python train.py --n_layer=8 --d_model=128 --balance_bias=false --lr_router=0.00224 --positions="rope" --rope_fraction=0.5 --init_std_qkv=0.0442 --lr=0.0139 --lr_head=0.0141
Below are experts of layer 4 (counted from 0) of a mixture-of-experts language model. Rows are named router (the router's row for the expert), gate (a neuron's input weights, with its number), up (a neuron's input weights, with its number) and show model dimensions 0-127. Each number is 500 + 50 x the weight over its row's rms, rounded and kept within 0 to 999. Numbers have three digits each.
Before each expert's rows: "mostly gets" lists some tokens that are sent to it at least half of the time. This comes from a sample of Wikipedia text that the model never trained on.

# expert 50
mostly gets: " the", " their", " an", " his", " American", " two"
router:533415458547408574535515417462434516527576517553507488543578499489502604446449480604524442571474448388513540470482480426540508454471509463518562543508537539553474488474473412497460563526447502452515418531472525539543495440458452522475525461481525593531594546511629520509449468493517552498566515554428521574459478437546441517467587470490577544448513416347576549493492496512526474494473
gate0:458446533587510442430476492510591513555481446516455562401490441426475519397449587506456473391503457461516450452514518520530502471554542421542443504420489451429450392519549435516499565548458571443520569484559467482496446562502564475459493498581405520455575515492560594567448502519510506464488522520520450483480424422517531541504376612537517531458441488558572522492504482431530474493548
up0:528551515519471583499590491482400568519418550499483478552485473544487538545486468460554547531468565521570551488441531438520463428541376534574491675453452498533505536531453512479488509440497474460489474491499536512442590426463499471409543489511542560416519410471450466487475466506532552519563470541551603506475581579432469495469618495508496534445543527490488546548542430442602489454574

# expert 36
mostly gets: " was", " are", " were", " is", " been", " had"
router:509509579506552451601468538572542468540480442636441505465502465547472490483465526498428501471572523532497517490461523505535529525510471490483507557524424523478496447567462480425484452433486488509448455507564498572478519493525526487576531440464512465486594564551522499457533409506506450581478536552652529436361468473519505436463457572543430513521526389364453594564449501482427573505512
gate0:582547567532499510476418484512460548504524446436531466474533474446517451624484499561512642479481578415567485525481557435508418438425466561528520460449481463437511500450526512499470440472447563565497454547482475579422446468498442454520529413538499563421526435528521451497463471518429523401503381536520516471465483527660540495552464464439449492506497403441473476478477527516571555489480
up0:528552534532490466540391435501442483520556501550417553449499455409532505479486505458531421479568497517485459455513535526491483464499529535485480514525525447467494451533452408560500472508421420504511497495454504422500488496361478546568501523480424469475504520566548438409549566490561548438389488605451487533527522500548580458488530597512557542454541593429458647382438483442485541534464

# expert 44
mostly gets: " the", " his", " that", " this", " its", " their"
router:567533460535483517516549468554534553513419491590554539543516577489505524531468467579456429489512422436543504502504536497534571569465509443484478581577561447564481438537547473417510543550521507537548437510443607527491534538415442534570495560562494520548484531523537486516479414521510607528604450436426472535481430387488442554453578593484538500487460474445540581445417497604477477452482
gate0:567558517462583484511435501536617604477496454507493443522584477498536555495412500542565472517474535481496539465488545492536573489521497514410444524503532513526516537498552420471599552532464508508404456502486562499468458386472376517542514522547502459451509433484550523547463447534560511429449547382500414581421443580468490507402477582484545432536439448456506599491566544504458492527552
up0:541475555527487492474427494364541513432592612528437511546616509518452489524518438472463500559456533467491506452555486511470446443470494547460443539645470444465525541564462479489489457480597515468528538621476483479544541465561593471529477445502573472568481471394461539475532541377447483544513449454528540473491532512499445412535492430428412562454509521513470466534446449552448552496473

# expert 41
mostly gets: "en", "ten", " man", "\"", "ed", "ran"
router:469437536448416402514541524500462517502556464480671482520439462441473432554444462491483494456453485449467441505447443388455577439500564424497492442438504543503444548512510512417499556545423457463513463513484419472491499493533569458458501434449527494452556570516470539482486534492484458510573541566504559501486443448454543433523398617442592468494522524408530476505490499444385519582477
gate0:457531469511470391501523552496482512457575486502522425480527587478602533570448517467568539458489528508584449468486430442601581613483489500521524487490481438586550435508466421466451572413452552496521535540481469460600508500526542466532526470504498483519607530457482564474509511468555460510597546471554496544510450530558538479411382534477512374634490499486572547532520571475493471478455
up0:438536509506504529526506480497508435524525528469536480477494396482513503629532537450497459508499556486531523481414468408393525510580466449539484532462404538430464508551522475543493517494437513456497448475493517573470502509609518521399617345498461459444458462579531474534486495444564415480544596450552488495467540485604486455512509458579444528497546498510419518521504334487507521562479

# expert 14
mostly gets: "|---", " includ", "fer", "enc", "ific", "iz"
router:394615496372534441531532465531473577529504541462496529546551477537430507480428408456492509476546366525550513444479460618487449618525492458554464448517500472528456501464528493488510516481470539376412434522506523520533488552542440493441502528460468494475439578510433489487515591516490420514520465418470483545554431562537519456425467500445578481503541576455445533423555516569482536514434
gate1:484587443606478451490454490515516582521438514548502457467539428573528564482501491537520553536475517459491397477429460603505543562487539483477572504418459455500477500425457466508416544481468531503451471608487535497490532543531469513526570533469467584412568553518417579502466484481408544570515475393416377476486564563479412562445433521486525549509506531518496437409563474528475483566558
up1:493497515469544476507540467463355434348494517450508487403494525483495493475571623518538534476450521613511461546542477448556529447543494434496495471536422484473512499503523483489576557534418475532484551547461467534485501476605513502479546424546543588526440509549553405436496456546483505448448579350484469576479563507551539568525527442584514537510475484496447525464532482557527407529556

# expert 40
mostly gets: "son", " John", "ina", "ai", "ton", "iel"
router:520634455460509509506477486612496522450575499463450509391538483547430593535450478497460501563466489493493512469527466483464472495442540468523552473514488524554467540536549527529478526498498486428452507526569469600604471570481499513461472381550563531450451559647410507472540585536505481628471512526490468550519432567515591520517505459439550404538546529416469442483455531510553474591490
gate0:489398380436505467629476449483493519388498606578417499505539523545475473456518503395526480528494465431540442516533525501539508511518648499496489576582481497465477450413546526580506466505511490495470436522520470511478436541528433522530494459453578553465425492496536570494542476518570515536468488483387567456489538526460504503426509535471554521471582584477574517423449562600526437477470
up0:511489561609477519491437487418427481445494587450576578521437449461535519458582587459497475582504474485525430551548547482527555477427480502513442500526429436511466446481503454457553570532515533592460556417560532561515514419461500547442464533567432456421538549549493491644510463508467538533564517499496520575494553478414564436465475507498478547523421530520384516529419535592501541521524

# expert 30
mostly gets: "8", "4", "5", "6", "9", "0"
router:571502445560519481474583514476458441554478460553482472392529635527513502514443537487537407525543539448592568458454571590467443474550513426506500469500475526460500496489481527531465521426504574587442560390485471533444541436575543509548473438507543502536501451543476589583559493558606541558523575428483504561504535463478550450556499539584516563491553552463612569471517452500453532524522
gate1:500468451499524517479656458475408450484489529577430392529525437450447577535500507464545516509412552585501527515483547575515488554617477455508596469526482482482497568509486518487504440452510416553519486598446482407510542475571461516639501468518456431451474491472479504481491466558487481541514526509421530535434497544560452536554454556518515427441430545578542436530565615461539524520479
up1:480466468537456487539448452413499468524611515472502555582447571473494479461477487519533470508512493493496474539555470491477475497488598494487548468450575502435402401509462568455493451493467500586548554461502438502516518484474482520601527539526583546532440473501538590459439544548567575545435507522503422534488484504487503503553547586485585440535462449413610506577596453642379464557479

# expert 20
mostly gets: "|", " |", ");", "),", ")\n", ";"
router:546604507537572478514483500610504485477516474497582535451493463551439485566459522461405559620398525436476535539469478621509577579477519569451525520452502480447462512485473583507468569491508420492558505470569480479462484490560528491549503445553541565538391511517579504485467407474483515528498441579556498527439544451510518548492381468481619556435555561523492415489441561490497503546464
gate0:490510465452498436421474446537541509480464528460486451433546412528536463555514456523464486570455454576530490531554637489606504500577548551514473579522509475529521538435458490485443514486520524519379574530461504459427587453462486479410484552518544490481504538531585395504482511545539394591350428483519499419533388509517438548500548514448566451470464513483495589466491502467507457448531
up0:502425535425491522530537635436476548504565524428427511561506455483464449458493505509504517509422536437514393616497523461449519489420526550433519505519578512479550542512473483570460567520464541569465488502499521422602469510539441533580508526459595430433497543524599542561490384484478572457497523481547446474622390552420548487530422498541509536530539532540555448473499508438511486512463

# expert 63
mostly gets: " (", " \"", "/", "–", "(", " $"
router:559435505548467575492515493567521467524524470524490427562524440502526495526541538469538515460526562424390367422482466489584484553511477561432517518509545590430554557539407429567560502548523439520507498535518509548545427492571515488463562569516525502499450473423429433485468599469566470507533432444456418585598578451537544553548426483521423505476511527493429510480469457444522528422574
gate0:427434446475462555468527543522515483391461572463469444497444486346486454546572553431504531524460476474434585485467555518494475520444527409495404577508578549474615515514535502553463513522462530491556599540483555441493455502524616549510575549432502459501588540549473411495450522498540533534485503542465469485552510473565403449522470510525535442647521479469517540481478463504517485564435
up0:541460417490520428538485492540506439527613420511446491528483445511448564514460563597507539405423460493517426540498455519491424497504526488450459486512453401538530621496512529520532434479477648613565501487466496512467512487418541466377511490418500464431556560482595495529461441418505539451512514521571467509457469554478580452543537432494535561503486546390500464546491530470550489535475

# expert 48
mostly gets: " j", " kn", "}", ")", " r", "]"
router:572431416480493484474500540547464448347520464461499460466562483481493625494487517489521508556461542537486528540530398472434504450531550575404464491501505420484641482417597488540505499550547589580480526431513517553490548445549568548561464443523532498537417491501498622403453524551435519440439568471499466435480494473511484550461451523456527499503516557608517466539431475508484493521503
gate1:544424479519469457610484520478546531552432496528406545404501458426485577538458506526531455494566467473485497530557466405571518562547475502489550527559528513448543499545403550461646457477549557476476560494516527445516544466538514642524500470460536517456408419469575505514515528494528441497437544504532503493513539486433493498491507617596571479466596510532594496467479519473402413437480
up1:500510571470503511521357461485422461501562484549568504493543550507454434506529473499479471501469574496421501450451452499440436526541558540528431635423540492483492472489479530498421508499545552494505467515462490557478484458358457484436568438531511560466474573459435511539457497513451450583549562430483522477443487552524405537481395494582415510498505573471489393516406409532493399480474

# expert 2
mostly gets: " I", " A", " O", " he", " He", " who"
router:407528556498446513443429467524576447496428528480511437502504540563522508499428546597550432513486517515562467488535593554562411570432522459499455409415527525509446501542518496539518517492466440488555480499511417499646540560472425507502464580484455500420600479490490471511547419508492570556386398466469540554537517540507486578551492441504431443520388528456548497545458506493518581535500
gate0:565459510545418501534529403438553545457411491483508465481521518444521450456470565456660508561470506478424445467427454538523407460482504478565564444494556469554512549475519550452530572535461543470497485578466528557508474538619579570535529537521576557415478578426449511493497541556525510448543566487531507558493488558502469518556466565491471529602462538473609496575576480549449477424479
up0:419475573488541521552552576496392519500515447479521403528477568499467507502547482515550542542502454585470473463532399499438538506517527533517559526527496537496396575509500547531549617535625532469549531553506590422522581523532451484527559553490508518527494544568386585452516494520503527488537536462371551513456391528523475516466484533546497544569614483485478517457459473479544388549557

# expert 59
mostly gets: " |\n", ".\n\n", ")\n", "==\n", " s", "\n"
router:433521539504507583483539443494492453458530447481564449551461466424463558483532544429523517494470547534526421579517488543470518434586584557660560562477483407495525470534517433493510421527522586441470549490470485458424539531429586462540511494517490512552506543450521483519585448461632508403415470418469495443419570467468436526555547564413484519524492516530468577534517535463511430511518
gate1:479411533477551565519479415587494543468677465561438498527477555465465482488391485511603560562453524410483566520513602536455491545507544531490530511474564425455499461388502465483566485602480549460457474499408493534518567460516529433457469515521562495535589512520577568521491495534496462505507420420504491544527436468458553573503553531511506540499512441545521473475405464445562418480539
up1:422495564479447641533567490576599450527576455517477500579440417503371518557459439532495508531438550477530504498510587425529491441493433430517526443491508521432462459521465495591571579524540504522540549491537465415514452530431480518450534522463557587506575547480401524576504515408456497435464509520434583460426449543519542489456372490499504517557548514532455475505479513539462482531506

# expert 61
mostly gets: "|", " /", " |", ");", "=", ";"
router:542596452554578385427469479559436482524574445521531546512534486454423418422544546444432574556456498445393529435484491431457552552507426560446495465499508508492452480472471416449525510385526505547597533443539474467531526428587460468489490523407527503494493521530597514551473514479503499435461457548560546512392553418519506481448466496499569503554520491563542461548502568500506547600472
gate0:512385462478550504452525520570516451531442525550524518416443461518513537517538496461493498494491494450521454537507538456498589462460525521607419459548486459438532495426568562446683556522444483464547558604521542427563499472420490522559533498542533516557602498554565427422509476524486507434413560506554478500441422465527578535402507474504477522441546540508490564447526571538485421509545
up0:588552482494566631487484475488468472428448542486566496540564518445445547442546494487447589422492460441488403485539456523527551544577526478488542484437497495506464473551422556489396528553473584517533471441494471493505475520532578606460493499464534513447591501458575425425500557414510473557639467490502519555536508468520471485444501383489468522559553479536499507557506520457582441467382

# expert 52
mostly gets: " ", " w", "–", "201", " $", "198"
router:532476481544513534462554571627485497543492443559420518468548455503520445456581501491502566566495518463450512438512516427532449496498518534505489460457541499420630480542459561552435468457530606566454473513372508470525521500404560471432514519534460463440414406495435420510486563562570559481591497478455513524506511424428607651490490518479507540496519491531482515454457485515451475432475
gate1:484486488542522553536421526498486470591484572506504508477411514433542456567488457497559543455452566535461538544477342502504472491439478486536496453553472529483491550575445511460484507472519450442584505614545524578508423469430419471429472608496513580505539507542478393477465482473521536481596517464427587527518540512575383507561434472418523476471420580443537477500454460582489505542449
up1:497463470476439520516482526455510573489520526471553518550540477534588547488460541495551510551371524516511528471457417464540464489450502444443561410522460536447553475466511569467495569591497418520518517502563514399499490553486500400510602472445458536545471544507507430544557423482489541498566441419406552468494422556547487426577467568492456493495420578414555637491483467481510463387527

# expert 38
mostly gets: "son", "ton", "ley", "ia", "land", "ance"
router:444486620518525408462465539488527569470581538497472546389515546486483573629505432512470464486468451401487559509534464434506534524461569410589533524516505512557511422437498535591494599483428418468429505559564523518455565423536545486474479425501576515479533486587547525492603551498448503587549551490501542468508445520537471520546534474491505452519453520569580515460390492496499534515438
gate1:552565513476541512567519414474540463507543519602488496535485489489464532539453499499506532468609375483556572506491509418485546478455469542460563467408484553537472524525520458580533495549337530490501344433423513492491503482515523450449523429452495486536433466442479409515500411440494461478494507443394546451542525505520550625561464500509566513543439582496427480485442549506477480508442
up1:429479522448474527503657430476503421522577510424554476549543614427494464494485551472465521584426476490562526491391436432524496465557535428520471570504521461552562531440524459521471495522566499603497409519457530598523583494480505555529510479565474447408492405550475501512461439411454514515495440446526554495543413493504536443477476532487465632510423567485562525509528521469507494488494

# expert 51
mostly gets: "im", " ev", " com", "′", " stud", " Com"
router:483561473442494501415511482502492581472487553485543449478471419586451555451512622484401516516495481547508379506522444554380501610514545466493519505474431510550525516486541564501452519461423484485573495531392429477520485540453474451509484519534574536561508568456500494500423509568559466467457441447502498466520507553626563462540555533452613438507543457449435550519574473488544390540521
gate0:434490544469574478522503449523599480466529540551498490536431473468431532520578486526391527517480521527514467536471525472495525547479497416508515540484549544589463563527522547570490510492485594435476469494434498551578386513601505507544492498589682525463540513492431554501470484510617526469481517588505507533533504481530532532569606461500457554570468479361488570481493557479418421530491
up0:539609481473466537438461512496598533441488505437363507503446495484580493410487504557490493484460474549506494605476518569544480437582642559492487625502425528490501488429502577550460423423448554461567487538476500547476501452537472454423473517466536512483503431582513433529460460452479549567470576553490484457421521444474455484562551525489492471519581469575522480464545592426506516521442

# expert 55
mostly gets: "200", "201", "10", "18", "198", "14"
router:499431486595539557498499479481445454529549425487510501482496581537575439508441532493507411626535569517554557507502591597508441488516501489500500481547501548502455497561444481527504507382493580553449574392476456548536523505602566566506503500502517538553526416557432611526513447555611555497475547445449540548501550478445483454532516511558511580512497521506633534433585471497455527468502
gate1:551457497451579435518507499511552569556619549550445532509502599509548501445455428471459446532480534464534521535602439467525468546542471445503564531512459504545513581616475484488467497517444505550474498565505451525582505526415583429505578498450445512481559455598491485549507533446501430578439492527477450521545471494390493406389450420458485504564467537524524431450576403495505444532449
up1:480492550487492478485477451569479435535472519551530515501580556548438467518603490481568497476484506514438504606496554611603440493453518541512570487528533475473426540467398449511418489416444536597457532478482428513595480526553479462597534516572469523548533431430527476416490469457589473528441472526485500488528462496568516451436511532524448411428422493514570517497537388481536420476390

# expert 6
mostly gets: " K", " k", "az", " V", "ik", " v"
router:552529560390532446458538482514521435501553605482522522468587508414467529528510531498519548501503425557413402521458437546470509421484437493481451468486437589457509584513541642465450460420544453466551534442424464480562451528494460417523465513462430544495590428448496409452594472546506454556474420448550525430578531492430516426553495527474437561497496500524482455495450473482488499526547
gate0:501507545471598537451574428534509457435599598484533511496595540464432494496571493434441458595413441459530512549475527526589546523601494560514550527448514452515519512428458529433544533414426468454520516461442494511597440542474480479531568400571394522506570467508554499466525460438476482475521410499465438459487480561507468441505549483512532533517514503436544548390453420533544442559516
up0:496569543497480467530572531449441470555463470464461490479527459503442455593560502479521463595476506550557454467431394497574453552574513520433472459510448548541502482507464426534457525569474485591471510559585410367506546444534429483444542512545525485477579425450531492633453553509506536504460483440499477466511476514482368551509474495567478451472446494507408451483493561550439422390521

# expert 5
mostly gets: "ated", "ted", "ished", "ered", "ased", " him"
router:486522517476479445572520581559485534512507443591521429436543526576532508633527396486472465515513424502468485518440497446507559473577512392471484461499427577470512486430453549470513493568476423431470465473525501463456472475507499525639517537572489502500577503583487502458489414477491486507586543535534560401445420384596481460483530573545441449506475478437444567518475475572507511421523
gate0:479475509567479439523578550615378510418477597489493488566520497494533548563505523487522552449485463585537406510608413482523510571452447499505534481469585486421570483453476535435501516509411480440500481441564499497499501507485522444498573478422463511409482529513542454461548505442518447495490473475534458552502557388415527402488538450450575416519404456463503606483513434497466479421476
up0:645394516505503482491376470557530524480530461466541456425571536548569509570495572569541518579550449469479533514452557489527451485537550534497534509544545519441474528541518575536474454519379518434538513443486523507482489579406565426522502426411549495470467506499504507472526550426513459469421485472583595579525545405467528482450521502465560423509544506556556546538532577421492457582529

# expert 37
mostly gets: " Aust", "att", "oot", "rit", "emb", "ou"
router:497448473442452504487469518479461477521527530510515520516388544416593550510528498551512575453430470575569514527468607507555437440480532567534466506450503522476453460549521457574538511505483532544452439485484537558435391413407427519532515575495585463458462411461504560430483586475469504502430481570531534413400449498549626552464529439563541563451442548485463496506445429465523536535549
gate1:482444504452515435501527547504509544463493536632503420470511444431499478486574515504545529517503494386448499516657461561551443496499508380564484489439448605509438478568531535526576544551568477436504459480506591499421426443454464546563483534520527552494535461505564574510565536400565414461506508575551439497466440506454532517515544457489466510436462482455475600608536529506483505506515
up1:474470557452485552518581507412496471418513498455521510530518516457462520492511498501519457629397452430472406564503536604409558437484453548465478446624543491610529479389500484562538505466475456576529448478537479540553415414534488512483485569506541503513505466466606494391423538553478502472474499600453526555473488529429400492434494512434500514516488471515494491442529568490499580444475

# expert 26
mostly gets: " con", " In", " un", " ex", " pro", "In"
router:474540473433583516637549541471530479541570471505530529532484519459481482457441508539528427479405502458484410423469552521454433437488460594547502473573498470555457603508483444557544532520533503499422512496475436528582453550488472582473550448545464518545539437527480477422494554532577535481544629585501409487519555505496533517451555423470477569501509427529469377535575543463527485489602
gate0:478590508458632518546466519537568456490605355584410473513431481483515471482392546464555539474543496469500438519493510436386500471445599568596508475509492513480471502405468463494558512479422440503493497392521524478562490512431458500485545492522482451505438423509478580438526492470518450425559563493489480509491475574451456523471497520481452431570535424458543534588471504484591452532467
up0:484444544479521500436515445487570520514542497391475459583565634413439477535511446507499491448543497536518407406429451498489493467488469556498487435494530442500475401520474485452502531594444467482511424439579428524552465460471430460537479505423496452536556475616481475425489414470472567451406480475568489452532462580590522498405440446447578548490479525567504542461472469484563496526438

# expert 21
mostly gets: " She", " she", " ro", " He", "ra", "orth"
router:536473502501474481454433384526474426505525457459463469487509498484608495550561462615474545516475522546513492533543487425519501373495492568470472541375557602483520544604516506506452479474517510495489537481526500615445496477525519475491474536518501477416544439537493572494542470481500615490453450568504476493452499546559497499515422492451405520451316524563497411557532454462533502540595
gate1:434479519549461543518446490557445497510594495577501491479534520499591501533617443560497555485506564483447436502524435504486494468619598534499481561414582532425426504510578488514526571464447561487424466472516473530551518486495502464495586569552635546498482492523521515476572501463548478583507401568487507485486496464423574540537476473492575509450394471570485506510488376520481569600513
up1:477460522526451450429489533539400513550518606553603461501464573573506596428574535623581452571426544485472503449528455412500466472483503502402486481483485516509475533481434489533458554552478512467491547483478488453500566595438475429577556597541498566586485446485488572493465518547519473466500492504506585584556445408437504529526478484468475493538451452513517512467527467377518426524591

# expert 53
mostly gets: "T", " US", "#", " T", "+", " &"
router:546465490488533519473461521446533415445462535468474497515488425569530474492596577435560586578587499516529552581436491475481449560531559579451480481590580507467611439468525529481533492530447439576525477410505506599542474431515436456522455495506603452562472479471471525478525556474456423505463470469552528536579563582461474566620437476520486507461451508456489594529418516454508487516592
gate0:469516552521507424543597460465454481472559457488512534462409439433513462527527505504508536495567547494501489547480476475523413469522500520507524497464596475453520476455486443513575555505571500524419592378488570569504510438464399479515548466597507489543584370422509474573568483439539495507582497480511532423493563464497422496488451456594481559530398517544494538481585477447502478460640
up0:462486512431516540474493439502535474440523556505484557594474518429386577553421531487566536429490527491489499408432417391412488507438534583592455530425581460457461444534400527481521469518482529539526429594405484495539496461426475464433531462534454534448451502521460493583563448456497518465462542557486490528452552619445506476483469472530512564567524539569506478510494477446485424460590

# expert 28
mostly gets: "o", " No", " co", " bu", " Co", " Jo"
router:516502431474552512486472578518612435421540436506527464464443507520586585500501500473477502485524541418547461586591500492402456442504445512534487517513405402583561453489531569527479523567602562534468553553507452519514469402515479445469479462529530480436552481519465499523513522524467553546459590564545376473502458466479626383543485537400467517467490507555512561476443516517499417520495
gate1:498506571500514459570415453495534534502524593579597548434549526532603555506536442494435427457444430443491431551515488443534510531375445449463514440500533451457482459558538496437490544499476571401454576445512453502479514427489477462556504437475551607491538493521532503525528478534461491496486464536528467417422424334512535471486417476496401491522501453492486524449491546461526414442557
up1:561448490482518551566576534511542503513492507537598460518587456543547558604491487508498475469459576498592458537453403520556420536472488566553505517545431454539472494601508511497495545472485525492520551559490443469533447423447455546514564424451483430558478519385420508535513527462532514505483548484459628400522549595418423506523459470569506488455536575419526522588511507574505414461454

# expert 23
mostly gets: " N", " n", " R", " Ind", " US", " c"
router:500582461512469584578477518448434478462453564474426445552417445373462447479522457489608523469539513478396431487531455497508410451527488487524403491523464491505497451425503558479476473527449577479534463464448490554523484478556453510499448443579461467455421496486453641447485397437489435451472485452537425604521559495457530512497464519552492458528447507509572525549534594600495473448518
gate1:507575506562551541531561542515415471544502480535465483582429498472385523465524425514515511480564516538457449448436448502577512523575552594470554541440492442471502380437526512462539560555394452472503491536536444491548384545491483466551513518497595492520527528451596587537498479477552528356457525503547492503451494569497473471531425475507526383455487519470543608564526511524507519424446
up1:452441429466520470412511489497525425529374443477522488459385556427481568538502483504466485471438438576542576549554422536502548449532501508516506372479618523471548419528477543454501474455526559527542530448499500412439407481457561536447516503468542537497613439559503515477342483466492464542516468497504474501514374427542512487466436520480484513530456551509527389477483506485492485446513

# expert 7
mostly gets: " in", " In", " con", " ex", " per", " Con"
router:512506403429539438633536437453473552565489513468603532470491530473487453404406498546560430478473485461538366541394559529589491525498507592485577520513566447533505596511444407489569507553487485522497538541444450477536593530413480522562546523463440503494539488484462500456460502453592560472462611521516484515452541559475505501417488422469506499503488519543495484534524455467493574414492
gate0:516518471518519493515480535462471522582544521491530478505446583506536462572458451625434528551534431483477484497450573462493512512468602532501513486500616416545477497460501499395532489509428485494542560495504589472596549563498469395589476542514541465519510439487525506449530505517521445499515619508544532463624524518470573431484598503562470595497573487450507504468467564366455601545544
up0:484536564518528405442546562528441450523458506503355500500628439542553527496460451490448496459512480538492496371490494468469447512463545588501501504459481534539464426487591470492515582494555506487497528582492507499426459440529516598581554571582508465463421533568473428424630511568531536510446508470427511469464477452496507465424476561475555455475461529462478503392580514477421543506473

# expert 17
mostly gets: " The", " the", "The", " de", " this", " wh"
router:485493423555472489633555399429621546503479501498509502584527528440604450540431511513540448552433424495500531466535583464434487545472450510514522546543499484521487497535495414526534471509562524490554411538467545452550526457447492500457500543505434587585523551489459461535455577529522586548511419467428555461499475509575535465511507564440463455496362499557481552582478577500534542595471
gate0:553515488465456520459502428542422549518481518516407428479437462468529540507601482458506488532561442515524419428553454481538498449463481546503536525505519478424518534591495435485504523496484565500529408471470504589498474562491505494582390576463517526594457445541433487536653512417585485518469539488385613534492493562523457569483466482439447463486509479549506512456548555554410565523602
up0:504440496662466496544499443468481433566556505545624479429424461433553466487499499501486466388523477466524525449500402477483384516564550484513576500459548441507491493598502524485412497525432510477510583447497581488508493517563425446480486500573427467530500477559435518514505448498528481463580512463550519480535522539464507417511533418455420394598433456479534475503503433450429508494427

# expert 35
mostly gets: " |", "|", "===", ");", "=", ";"
router:513626474517512471466399441565446457497532437480558552510530483450487477443411528517451563586456363448481534457422569492540460519449496483464561565451558584507445498404478539433466604522551491446587518466487464519416468491448504480523476526569505518444465472539518487546545511448491504398465440542529542437424521525446492495452428501494563540519534537546481420566515578449630479488475
gate0:544519438466515528541555514533517465510626512577495557393510541417522468505486460432585364519434580451549534487465488514448503526498503547503462519416530486460516562413482448528503540506468455482490426496544583414465428418520509505481472542514532434552548527403497469513614515586438454535556544551545459472462496494453466512479506511448505523602573407412536532430432583525561560488474
up0:576422464465437503454485511515591432484458550474435507516472555443484480451541504478575490470427489445478498531461404425455403582461548547488501430499530564417511563444480539500561522520539482588508477544569385457464484490491545510381531531564481532565520507531492428504511467544505539492628564545478438410453487469481518510483507427522473502498553437480470485358521639452556507555485

# expert 16
mostly gets: " (", "/", "–", " \"", " ab", "("
router:522435503575396585446516478570501447537483496506432475525477451525484457526534558496458476470567520419441353452520423462571491551596448520428395488498469565441577524497426452532608492529484446419487493509493454535596482477550512522462553576500473463474449506433443456529488562475523490478572440461382425583555590433516542553499463509532453515469463478492450506484455466450484537510573
gate0:496365532440507432537442571519504555494495503570432514450465481514419592525557476592492503416458547475478491420472499576534566531504450485409479496562500455475476453503515541508532494489487463493554527462555518506533500510593442472471625515456540468565500546521467514451407538511505458499570515535516347552527541612537498598441478531481552449553554509573610521518523481483575389533484
up0:509579543496589557445579509506442400519478565529553485471501546463573454469500534552548556527532449570653474508481498465557533485531460494507573473495550395574465594659514541560576491492582519553467553457524546459464453483550532413552381498491518532545508510547511569540500507517476600529576539524481510504485468523487518546485440539421505553567464530478478555476445532489478394542528

# expert 62
mostly gets: " ", "ad", " April", " stud", " ad", "–"
router:496435505533469501459492541575438497404458465530464476426548461583469443488445516502414506472552452544412418455515428470542468517559495564594521500558522545442498534515544584581504479422522563517428501475398409472535474504412561415455575491494478450569470411463437400523478487508534579473520457482425537498581480505494489559482521542501431450457512532548483638446405498455499526490450
gate1:511546621475574439518503546515483486459457546592473463537571547546468482561497457484542475452547471513427477553448505553511442506539549645491434539489526492495551552589531579524459524531525458482524534439515398574456497466394510484494536471456436534450534580481492437481516548472580520506445533582458519446475437530565600577518450528574432466464523525403499509534514502530510595354474
up1:508574458494543439478587553474551527527511505508453564482468515481571501408430539575464517568586493551433409513529487495482487434494474584396452500471585560428472522496455512515509513483468494470537437461454442553509508510532530528439538422457468566507481471465471488474572544516477474429483471494550487517467433560312464510516485534395548430427443499413410514449396512581419517516455

# expert 32
mostly gets: " Ar", " Mar", " Car", " Fran", " Un", " ar"
router:472520622417603531464516514478531483447487499458537483558552483498532449498479448540490532450454580515446539436496493502501535414442513514577434500408572482551479578528473473543573501384539468508523522503410511378425460520538412427452485497446476555504494495491484572540457571398574473502419536555469454446520595585568450509480483489505540449437539439503577453579583466465524458473531
gate0:460487519523561573497457549491517558507522509531590578503528505505516522449516417589494448384503573427484427482535516551564573568470530521582565463387527525457487491536507617376474471443505487469588495508531492489465546470573496476587557567512513613516409499525511475478529450543530556458491527565501414504489518548459503510517481456538500561406470472572600573594454510446453577482484
up0:548474468448488567509525495535549417423507402437428517530470530508481505516510412560512558452400370508430511512513592542527510502476478489492563564521437552506464468612480511475458549569502603555416528468590442471467536490553537546393499518524514510432527496408516575593427505442540447497392544476584496517461536434544448536517545545447430502449555551448515503485463556500513433534472

# expert 18
mostly gets: "ican", " University", " States", " American", " team", "ball"
router:375493574520487407483531414466489528419484547528487499525457425539452481455423521608517480543475548515548475498516461546578547528480531493461565529465563535554475447442490567544475470595356485490451455526521511530492542487485537484461428416519530412547506439558631517467564537499446556513460461562476503550577448526587457440411486431562564488552570498483599521461534504559510465502469
gate1:494546580482490452485471535493567484469496480495539445569444529455454416477455397544500463524572475449567549506474583530511564527607588497506525467491549564592488555535561609549527512498492465444529607433429451526521524504546514481504525504512479477467403497558557521555401489452443600555455528622492467464437486477548511498495490503627445491442484571473584495424549520552529537452410
up1:556580472559503559544472432420511485569501540497404546459554541475434496449486472482652452527457473552519568449542486542520470489459545515512493435480554426482441474574483482463518581523458423519592449535519523552505495462457499512444470594496607502507470404498467377509430539458480548426426558391456529449495546533604513507515400486512465507536442512515517508510407485425534429505544